{
  "d_shared_expert": 128,
  "hidden_act": "relu",
  "moe_layers": [1, 2, 3, 4, 5, 6, 7, 8, 9],
  "routed_scale": 1.0,
  "router_z_loss": 0.001,
  "tie_word_embeddings": "early",
  "beta2": 0.95
}
Below are experts of layer 4 (counted from 0) of a mixture-of-experts language model. Rows are named router (the router's row for the expert), up (a neuron's input weights, with its number) and show model dimensions 320-383. Each number is 128 + 24 x the weight over its row's rms, rounded and kept within 0 to 255. Numbers have three digits each.
After each expert's rows: a language model's description of what the expert responds to. This comes from a sample of Wikipedia text that the model never trained on.

# expert 15
router:114134140132106149125123134146128103108090130098119124149110111145128122126118144171111116130173145119172121117167114133098145112117177127136133088201156166129132111151131137145075102109084143
up0:139127188078130202137138145131117165114139108138124118134108111096100120119180155119132138106095123141091129126138137110097096131151160112148169111131106153148105156147112137086139175130146143
What it handles: Mid-word syllable pieces. Short lowercase syllables inside foreign or rare names and words, such as Ata-tre-h, Gra-ve-yard, Sau-ron, Città di, Round-tree.

# expert 39
router:124131127135095138113114148138152108136120135102126129153085102134114107153097159149097131138168134113155129115169180136113116096131158130139132086152168136146114097111095148137125122118123120
up0:164134142133114154114133126123125093131158123116124090126099098135129131127093153191119184119134131130139148131171134162134135092115138119121142121144122191132131131078113123132128136097120164
What it handles: Table pipes and the. Column separator pipes in statistics tables, especially at row ends after numbers or dashes, plus sentence-internal the, semicolons and colons.

# expert 56
router:128154125101093148134123117184117109107123099083106107128091121145073118143103128139156133131152130103163129098184123136127131113109170111138142132144171151139110084112080133164106123115104142
up0:152133156146157142110172140120142104109101148102099096179108129164120152142126134098119139136118107124117194178123123146124146087089152119123180167144088115114118129087157127138167140139098093
What it handles: Table cell separators. Pipe characters between table cells, plus semicolons, commas and colons separating fields in lists and tables.

# expert 3
router:135127151112124186094123147140171075125148100127124131164105122127130101147094133143129143114186140107158125155145141163101137125083140129096190094160136140151099125099113126151163131103117160
up0:105125110108150162178117103165188136133106113130123149149114143127092135126126142124129111141168129155123169129158169137129135123133122089122140137124146150152189136110126141135155104141109140
What it handles: Years in office spans. Four-digit years, especially starting a range in infobox lines like In office 1969–1973, or after in/of in biographies and histories.

# expert 7
router:114144169108112110112144157168134105112129107105121100113112106135112084125110184155146163112186100120164162090123150123087125090115182115105150112162127122126121106143108137126119131123145164
up0:154173092155109161129117132114159127115135135151187131108109099132124122135137081144123150133100130131110090127159129121119110128126197132161125159122128125157058075164146156186121173137133172
What it handles: Compound-forming modifiers. Short adjectives, nouns and prefixes after an article that often start compounds, such as high school, cross-country, well, re, co.

# expert 12
router:134116173096118125130127106118124111126131109097131075130127127126099121150118161152134137112160147118187122124155113150124154090117144117116135114204144176137071080122100162132143115151116147
up0:111139091139119124152102139194119141076127147157116135114110132111116135140153183179107121132114102147141136126130131093126131134143154113119133126173138159142062114140124146125138116124143107
What it handles: Place-name second parts. Second words of multiword place and proper names after New, San, South, Hong, such as York, Angeles, Kong, States; also stray UTF-8 byte pieces.

# expert 17
router:153172123078100139112090147132171103129127116108093096171134115118097100137100178141116136096204156092145145109161171130109159093121169114117177105179138173127117124131102155122141145127130126
up0:125138132139128123125103133150134135083100132141124106148098080118133122174077160123120153167136108078161202145156153152116136110098165138153162108166151109148101146096120100147100134102105134
What it handles: Concrete common nouns. Concrete nouns after articles or adjectives, often body, nature or physical objects, such as water, body, skin, arrow, tiger, balloon.

# expert 6
router:107156153104096157100127170122120093116090103129117110131081115165121101123103126146100178110161129106141124100152153121091151065075140112074140126150155154170102076132093126137140143141099119
up0:132145189122137149110147156122151142130151141100114111163153120124125123141144189106165128131101197116148152133125155093161122116094115111117120159137158124102118092107146130136129110114151120
What it handles: Past-tense action verbs. Main verbs right after a subject in biographical or news narration, such as won, played, named, released, died, nominated.

# expert 25
router:143115123127139142117137139140120100059125130138134122112095116130136111150109137163114134112169123119150150078145140131118147106134116117116130111192170145148118108102124161128165136136093149
up0:141125109093122134119107076136119062134084167129128111147140134132131124116127122092118126156141122147135108103125118149154142107109134122140111160151137142175121128116105119131148109139140119
What it handles: Mid-word suffix pieces. Middle or final pieces of common words after a first fragment, such as -ley, -ary, -ish, -ling, as in t-rance, gr-ille.

# expert 10
router:144129149124134121116093133162143108082085122123111121140091132140098087185123171158141137110168140108142137123159154112111123135117157115139141158172160143127114117124125115154100116111092143
up0:152133150090137128116116186120187100143142123141138087117103092175088107161105126095158126104125132131144130117111115118129135125118091123117137107129106125151060079163112121155123129089138162
What it handles: Mid-word letter fragments. Single letters or short pieces inside words, especially plural s after 1960 or an apostrophe, plus letters within foreign names (K-l-ugh, Mt).

# expert 51
router:130130162091137168125127122183117120113113143120110116170113095131117124159095135165139141120155093101160140112166146181107129096097144082099178122155140148198117106128089137133098125102118148
up0:110136115116130154123139154132161159118114137097146138108138149100153139172091134105088132110193095119124138125078121088076197093118143151119114171126121150132149116092125128122127135158080108
What it handles: General numbers and years. Numbers of all kinds in tables and prose, such as ages, distances, model numbers and years like 27, 24 km, P-51, 2014.

# expert 11
router:157147132113115147087115143149122084109075139130133114119106128131133110149130141146122148085162133092143169130153129134091177119107145112139133074205146123138133116094092125149098138112115154
up0:163185209119128150124122150134124148128110135141118132146126151132128118158120136093133152103199120108102136119092134138120155134094142144139096110139119098154149153126105127149143125059118112
What it handles: Short syllable pieces. Short two-letter word-internal pieces like ti, ta, ki, na, ga inside foreign names and words, e.g. Fanta-zia, Windgap, Isaija.

# expert 21
router:145132136120128154109109148133160129102115112100098081137121076135087118135106138154098151105115114105120157102141143122115127090139145101110151137157163155119129094088090165136118134107132118
up0:126137090144084110082138166110149115121117132149152139134107084126156158138119138094133136119097136154143073139163142120087123149116148160134111140124140123144126088133101134145171193167168134
What it handles: Units and count nouns. Nouns after numbers or ordinals, such as m, km, years, part, century, units, vessels, in measurements and counts like 4.7 km, second part.

# expert 46
router:132139147112146142097140135116141119073131083147114101117127107136125120145084133111110158114174125118157159135155143134079138115122142104118138117154160127134120112115083188138119113117093122
up0:144111108137130148090151157096126141120069093107131125135099111169101137161109145105105130117139109113126143137107157101108101113114129127126144109146142155123130087094110151182121136094046092
What it handles: Hyphens and dashes. Hyphens and en dashes inside ISBNs, records (9-6-4), year ranges (1993–94) and compounds, plus hyphen bullets opening list lines.

# expert 33
router:142169164101149140106094132136115088096140132100111138123129113130115105145134141156124147122123132125153166109164141129117107100118138101132130110161124140159134114125091131151100113038111131
up0:112124117095123138133126134134096108145146102118112109128123126075088113096125135098135163131107138138142172125121131108072146098108175060076122116125134138097100072132069142114119148127135118
What it handles: Joining punctuation marks. Apostrophes, hyphens, slashes, ampersands and en dashes joining word parts, such as AT&T, he/she, Iran–Iraq, O'Shea, jet-aircraft.

# expert 20
router:152124117122128122110102150142173136083100120119098092137104109133104127199083148135109131124128123113132125116130152127141127124121147108119129142152142157135125112106133134144120106138133131
up0:069125122107122091135097103139136104144188109110148102162119115164111133091103065168095140131143140156200131105115130159120132123127160139110137145132140131120117094136124128104102108102126134
What it handles: Dates and months. Month names, day numbers with commas and ordinal suffixes in birth–death dates and biographies, such as 9 November, 16, 1st.

# expert 4
router:125161160107072146084113120145159126121107103137103119126129130144100124130125176156142135120125146118151126139122142141122116097114146085107146094138137137138078115104118132149153121128130142
up0:165167118145160151148138137117103117120120151128129124168088128126167110122105134110116126096144153162143187143101120114137133141121133072124126148136123151127204111072125168139155179121131099
What it handles: Clause-linking conjunctions. Conjunctions and prepositions that open a new clause after a comma or period, such as while, but, when, after, until, from.

# expert 29
router:166145126094134140124122161147121122122125142086132098139126108126111112100091157164158154096132159111165163098132154143106140076071127103112154084164165158130131103108081143133154117148104166
up0:076166115142143127106138120180148151144144147147110158163116141120146145116103133089128150135149112149137142122185126177121121098117119123138129149122143112129147129120064130152128130126133150
What it handles: Abstract and institutional nouns. Abstract or institutional nouns after an adjective, such as services, development, history, studies, appearances, access, often ending -ism or -ation.

# expert 57
router:115144140130139147127111133155174122113158119121105093161105106144143120139089116134141132094225141100171163118138145148125154079115165089117146108173138128118097123079125132169152134121102165
up0:205152123094125149122080120158131122102131124125105127117132117130127102143128169154126157138130115128135126132139114121126119116131133137131142137135133123146078132129051127146143130103134130
What it handles: Results table labels. Header and result words in election, sports and fight tables, such as Votes, Candidate, Republican, TKO, Won, Total, DF, MF.

# expert 61
router:156124146107065157122097142160140114109092112097145057128105143148100113128095147160156156091132126083139145138147130156123118109098146110114139110134174148176120115117101114113124139123116139
up0:077108100140139162156135125146129133099133154133136092107128124133133111125095151160158188165119148095155135132146142124139198122107177147143152154124144095135164122140132091174128146148104103
What it handles: Clause commas and conjunctions. Commas ending a clause or list item, plus and, or, which, by, and year or number lists such as 2004, 19,480.

# expert 18
router:162122159083075167113106137135142112112107118130118112135111121161129117180143143174138146116169136126134149146141144135106183133115123091131139106151168155157112107114105117176111141129130118
up0:156104155052123110163113135142108110127115133100138108133160072158094178100127133146123123107097151144129145102122097103121124126150176091090141131129154111116122099109107142110142140103134154
What it handles: Auxiliary and copula verbs. Forms of be, have and modals after a pronoun or relative, such as is, are, was, has, can; also = in equations and headings.

# expert 50
router:147151135109140157116128152144120121109102115121128098156107099122102108126106126152116145095124146087170154082134121151102153064091168129103155127165172151162128091129075119145121142099097140
up0:132138169139060154122122121146161136124135121111071120135068139120120124125100141137134137136139132119137125123195133150112148095124133117132167118144137118122113120136133158181122131131127170
What it handles: Closing brackets. Closing parentheses and brackets ending disambiguations, lifespans or asides, such as (publisher), (1838–1908), [take], plus some table cells.

# expert 0
router:144124137111097145085121133166151088100108088141119130175086115134126091168135185141109136113150107132145139068152136106082119098086145111092125106154127139155102126095109178126133095097115134
up0:141209129127141131128124128134128131094156124129125120126129115143079125134105157128113137076126160129152164146126141198129126126124122135129133113164137139126138101138130126197133141123061127
What it handles: Line-start structure markup. Tokens opening a line in infoboxes, lists and tables, such as leading -, |, = heading marks, and field names like Website, Preceded, Genus.

# expert 49
router:175113128125126169127132098139124119138125113119079073207146109132124128130085141117101188108131137135141190128127129129091128091108158119086177152167162148149095127108142092147126126092114140
up0:086129130087117084142108115155135145136113137133120119113078122099130155144129157141078130156121121141062147102121140171124169132091104071156148105127145102110115154119122146140141107138118117
What it handles: Line ends, See also. Line breaks and sentence-ending periods, See in See also headings, and table header words such as ±%, Votes, Genus, Species.

# expert 42
router:124120170116117145123116142149128100077087119115117108118110116134113115162079140149119136115147177103162134129162131136120172117114159091105140108159201167135134102095112185128158083136123156
up0:125135129114085137123081138133197124117117122122108116135122137137105084126138181133123117120136132119135135117130121128112112123118116157144132139164103156142087136108131117180134132065099148
What it handles: Foreign word-internal syllables. Vowel-led pieces inside or ending non-English names and words, such as o, a, es, ia, us, in Italian, Japanese or Indian names.

# expert 35
router:152139148079102177114082129138139118100085105131110103121112097165108093144130167168145168132140161115117151141135129118110158119123149093131151105141165137159108098117115130171158157134128149
up0:126114084098177092116075150151097149151108140132142130127142136102117167146135142129124088115146126136126159116135157124116133109105126143140124080130129165095128131104152155167093119118137148
What it handles: Verbs after subjects. The first verb or auxiliary right after a sentence subject, such as was, is, had, were, also, became, refused.

# expert 9
router:130123164115137164122136153134160126139150128118134098168122093144154112148111116148114124116158133124187164096111135163102163117101137089111150125173131151151100126066121149151150147074118131
up0:152154171118141147126128121077119139144151133157150121128154124099141112127148074124111159128152127136126170128105108116121124132128104144159131125143131125133103116098126121143116148129085182
What it handles: Proper-name word starts. Capitalized name or brand pieces and subject pronouns after the/of/by, such as God(zilla), Game(Pads), David, Boston, plus he, she, they.

# expert 36
router:147139129100138158110083134190157085099092091145085120138089083126115090132113188140122136102186141112139136108183170124136147129134157116128155098174147144137115124128097147172115120133131110
up0:139168130117109140120084132164190119129137119066131094135126128147115118158132117157130176112120145122129131126128149127116118117103171129117191106181126132117138112119136118118090127120112138
What it handles: Word-initial fragments and particles. Short capital letters or small words as first pieces of words, compounds and hyphenated phrases, such as N, S, to, in, the, of in thereof.

# expert 28
router:118126185127125147114117128161125094131120113133111119154092144148136124184120143151112147139131132114169135119146162137105120090097144120118166114155150176135114114133096143136118089082095149
up0:135128151123075128134155159095146100135149138116104133155141132097132104138072149116121135154143145131144133124127171164107106121107169117135141184131115110087146171119106136152128170147144124
What it handles: Digits within numbers. Digits inside longer numbers such as coordinates, decimals, vote counts and scores in tables, and line breaks ending sentences.

# expert 52
router:166159146105114152139097160158127121112107126104100114136082126132097130124122139131127127102153119092148143108172129175064145111123147103107147111148151132165095117107114135140136099098116130
up0:123144136103103204114142114105112120134122098119114157101082093121127094109131132115185165153125142115111153131157102143118126127091146148135140125132108132127126118145090146129120154147093083
What it handles: Section and list structure. Line breaks after section headings, === heading markers, table row pipes and separator rows, and hyphen bullets starting list items.

# expert 26
router:133122151105145139112115118146178111113109116138105120164099117161098120145124133128126134110143153118144137122161155164101148121115140130087150119157150141158116116117109141135117122110137133
up0:103160142111153127135120097165158132125112123141110140138102160127124158127133128156127093154141103071102139115131204144076119142152148106114139170139127119107084129134144134201100123081140168
What it handles: Line and section starts. Line breaks and the first token of a new line or sentence, such as dashes, list hyphens, table bars, == headings, However.

# expert 58
router:165144166110138151120122118183138124110134125131119097124091140138124143137122156126111127136137113119153155113142151155120110110111133120141164116169168145165098105119106134149092090133102176
up0:129127136115133136107099128137230042090123118109099118136128123151132147133120123108120140113178138123119148138134130138102149127083110098109185093152129143141118123135129137153112125149109152
What it handles: Negation and quantifier words. Negations and quantifiers after an auxiliary or subject, such as not, both, all, these, plus byte pieces of non-Latin script.

# expert 22
router:125131167084118185096125162132131122117152137087124103114100107147124115147126118153115193126121188101182126108130110154118160068116161116125168126172135163160128101052079147136110145105098124
up0:124106079116131125133050129144183135142138105114101144103100133129138109130171133134114124177112149155110126122143128142113158122122141106135101131144117130106092112134124144144141163139148090
What it handles: Names in proper titles. Capitalized words inside names of leagues, championships, awards, countries and institutions, such as World, Cup, Championship, Kingdom, Division, Location.

# expert 14
router:182142136100138194135125132162143116099080139123122110120116118140132137160116109133146136107113175091178147087121136136104151088112190116135142118153150136180111104126118153140093126125103142
up0:145123104131139150119155112093115126105116108141116137125132138182088138151095128138110134141127139146098162122119108116139098139139125133137130106117104168093143131140097184129132098135105048
What it handles: Sentence-ending periods. Full stops ending sentences, often with closing brackets or quotes, such as )., "., plus decimal points inside table numbers.

# expert 60
router:139148143108089133113096178136138087112141100116090100120107089162097136138113153136124151119153159105130167104145144167124129088121127124123158111165130146158110097113112149126111114106124109
up0:118127153121146125106147119149106152137141100076129143128127140131155139177064170088117141100158142115123113105157137126112135108142126124088100097128093135147172179149118149122121137127109153
What it handles: Numbers and counts. Numerals and number words in tables, contracts and measurements, such as two in two-year, 1, 14, second, and long after a measurement.

# expert 45
router:153148135101112170129148154151176120134127085140099099151096086185126114183107113115111116121126149090169123109159158164109131115082124132105158109162139139153066133076114151177114127100108139
up0:095106108146119105173157157152134127112128118140162155164143181139146175128119141107136128137136134140122146175126116087103150122105125161136114102128117117196139125104130148150117148120123088
What it handles: Sentence-starting subjects. Subject pronouns and determiners opening a sentence after a period, such as He, She, The, It, They, In, in narrative biography prose.

# expert 23
router:137138120117126170089135177129130048077107116077127105099121134126122127147108145156133148138154141088125129109121150110109120112133170129112146105195123146135120116116122171149164113119110132
up0:140135138137123139084137119106131114159122112123127070112160142169096133071104174141131134113155149139127139112053101111164143132138111144122139188124120146116127131114138109122156077118158128
What it handles: Word-final name pieces. Word-ending pieces of surnames and place names, such as -ley, -ford, -ville, -ton, -wood, as in Strafford, Purdue.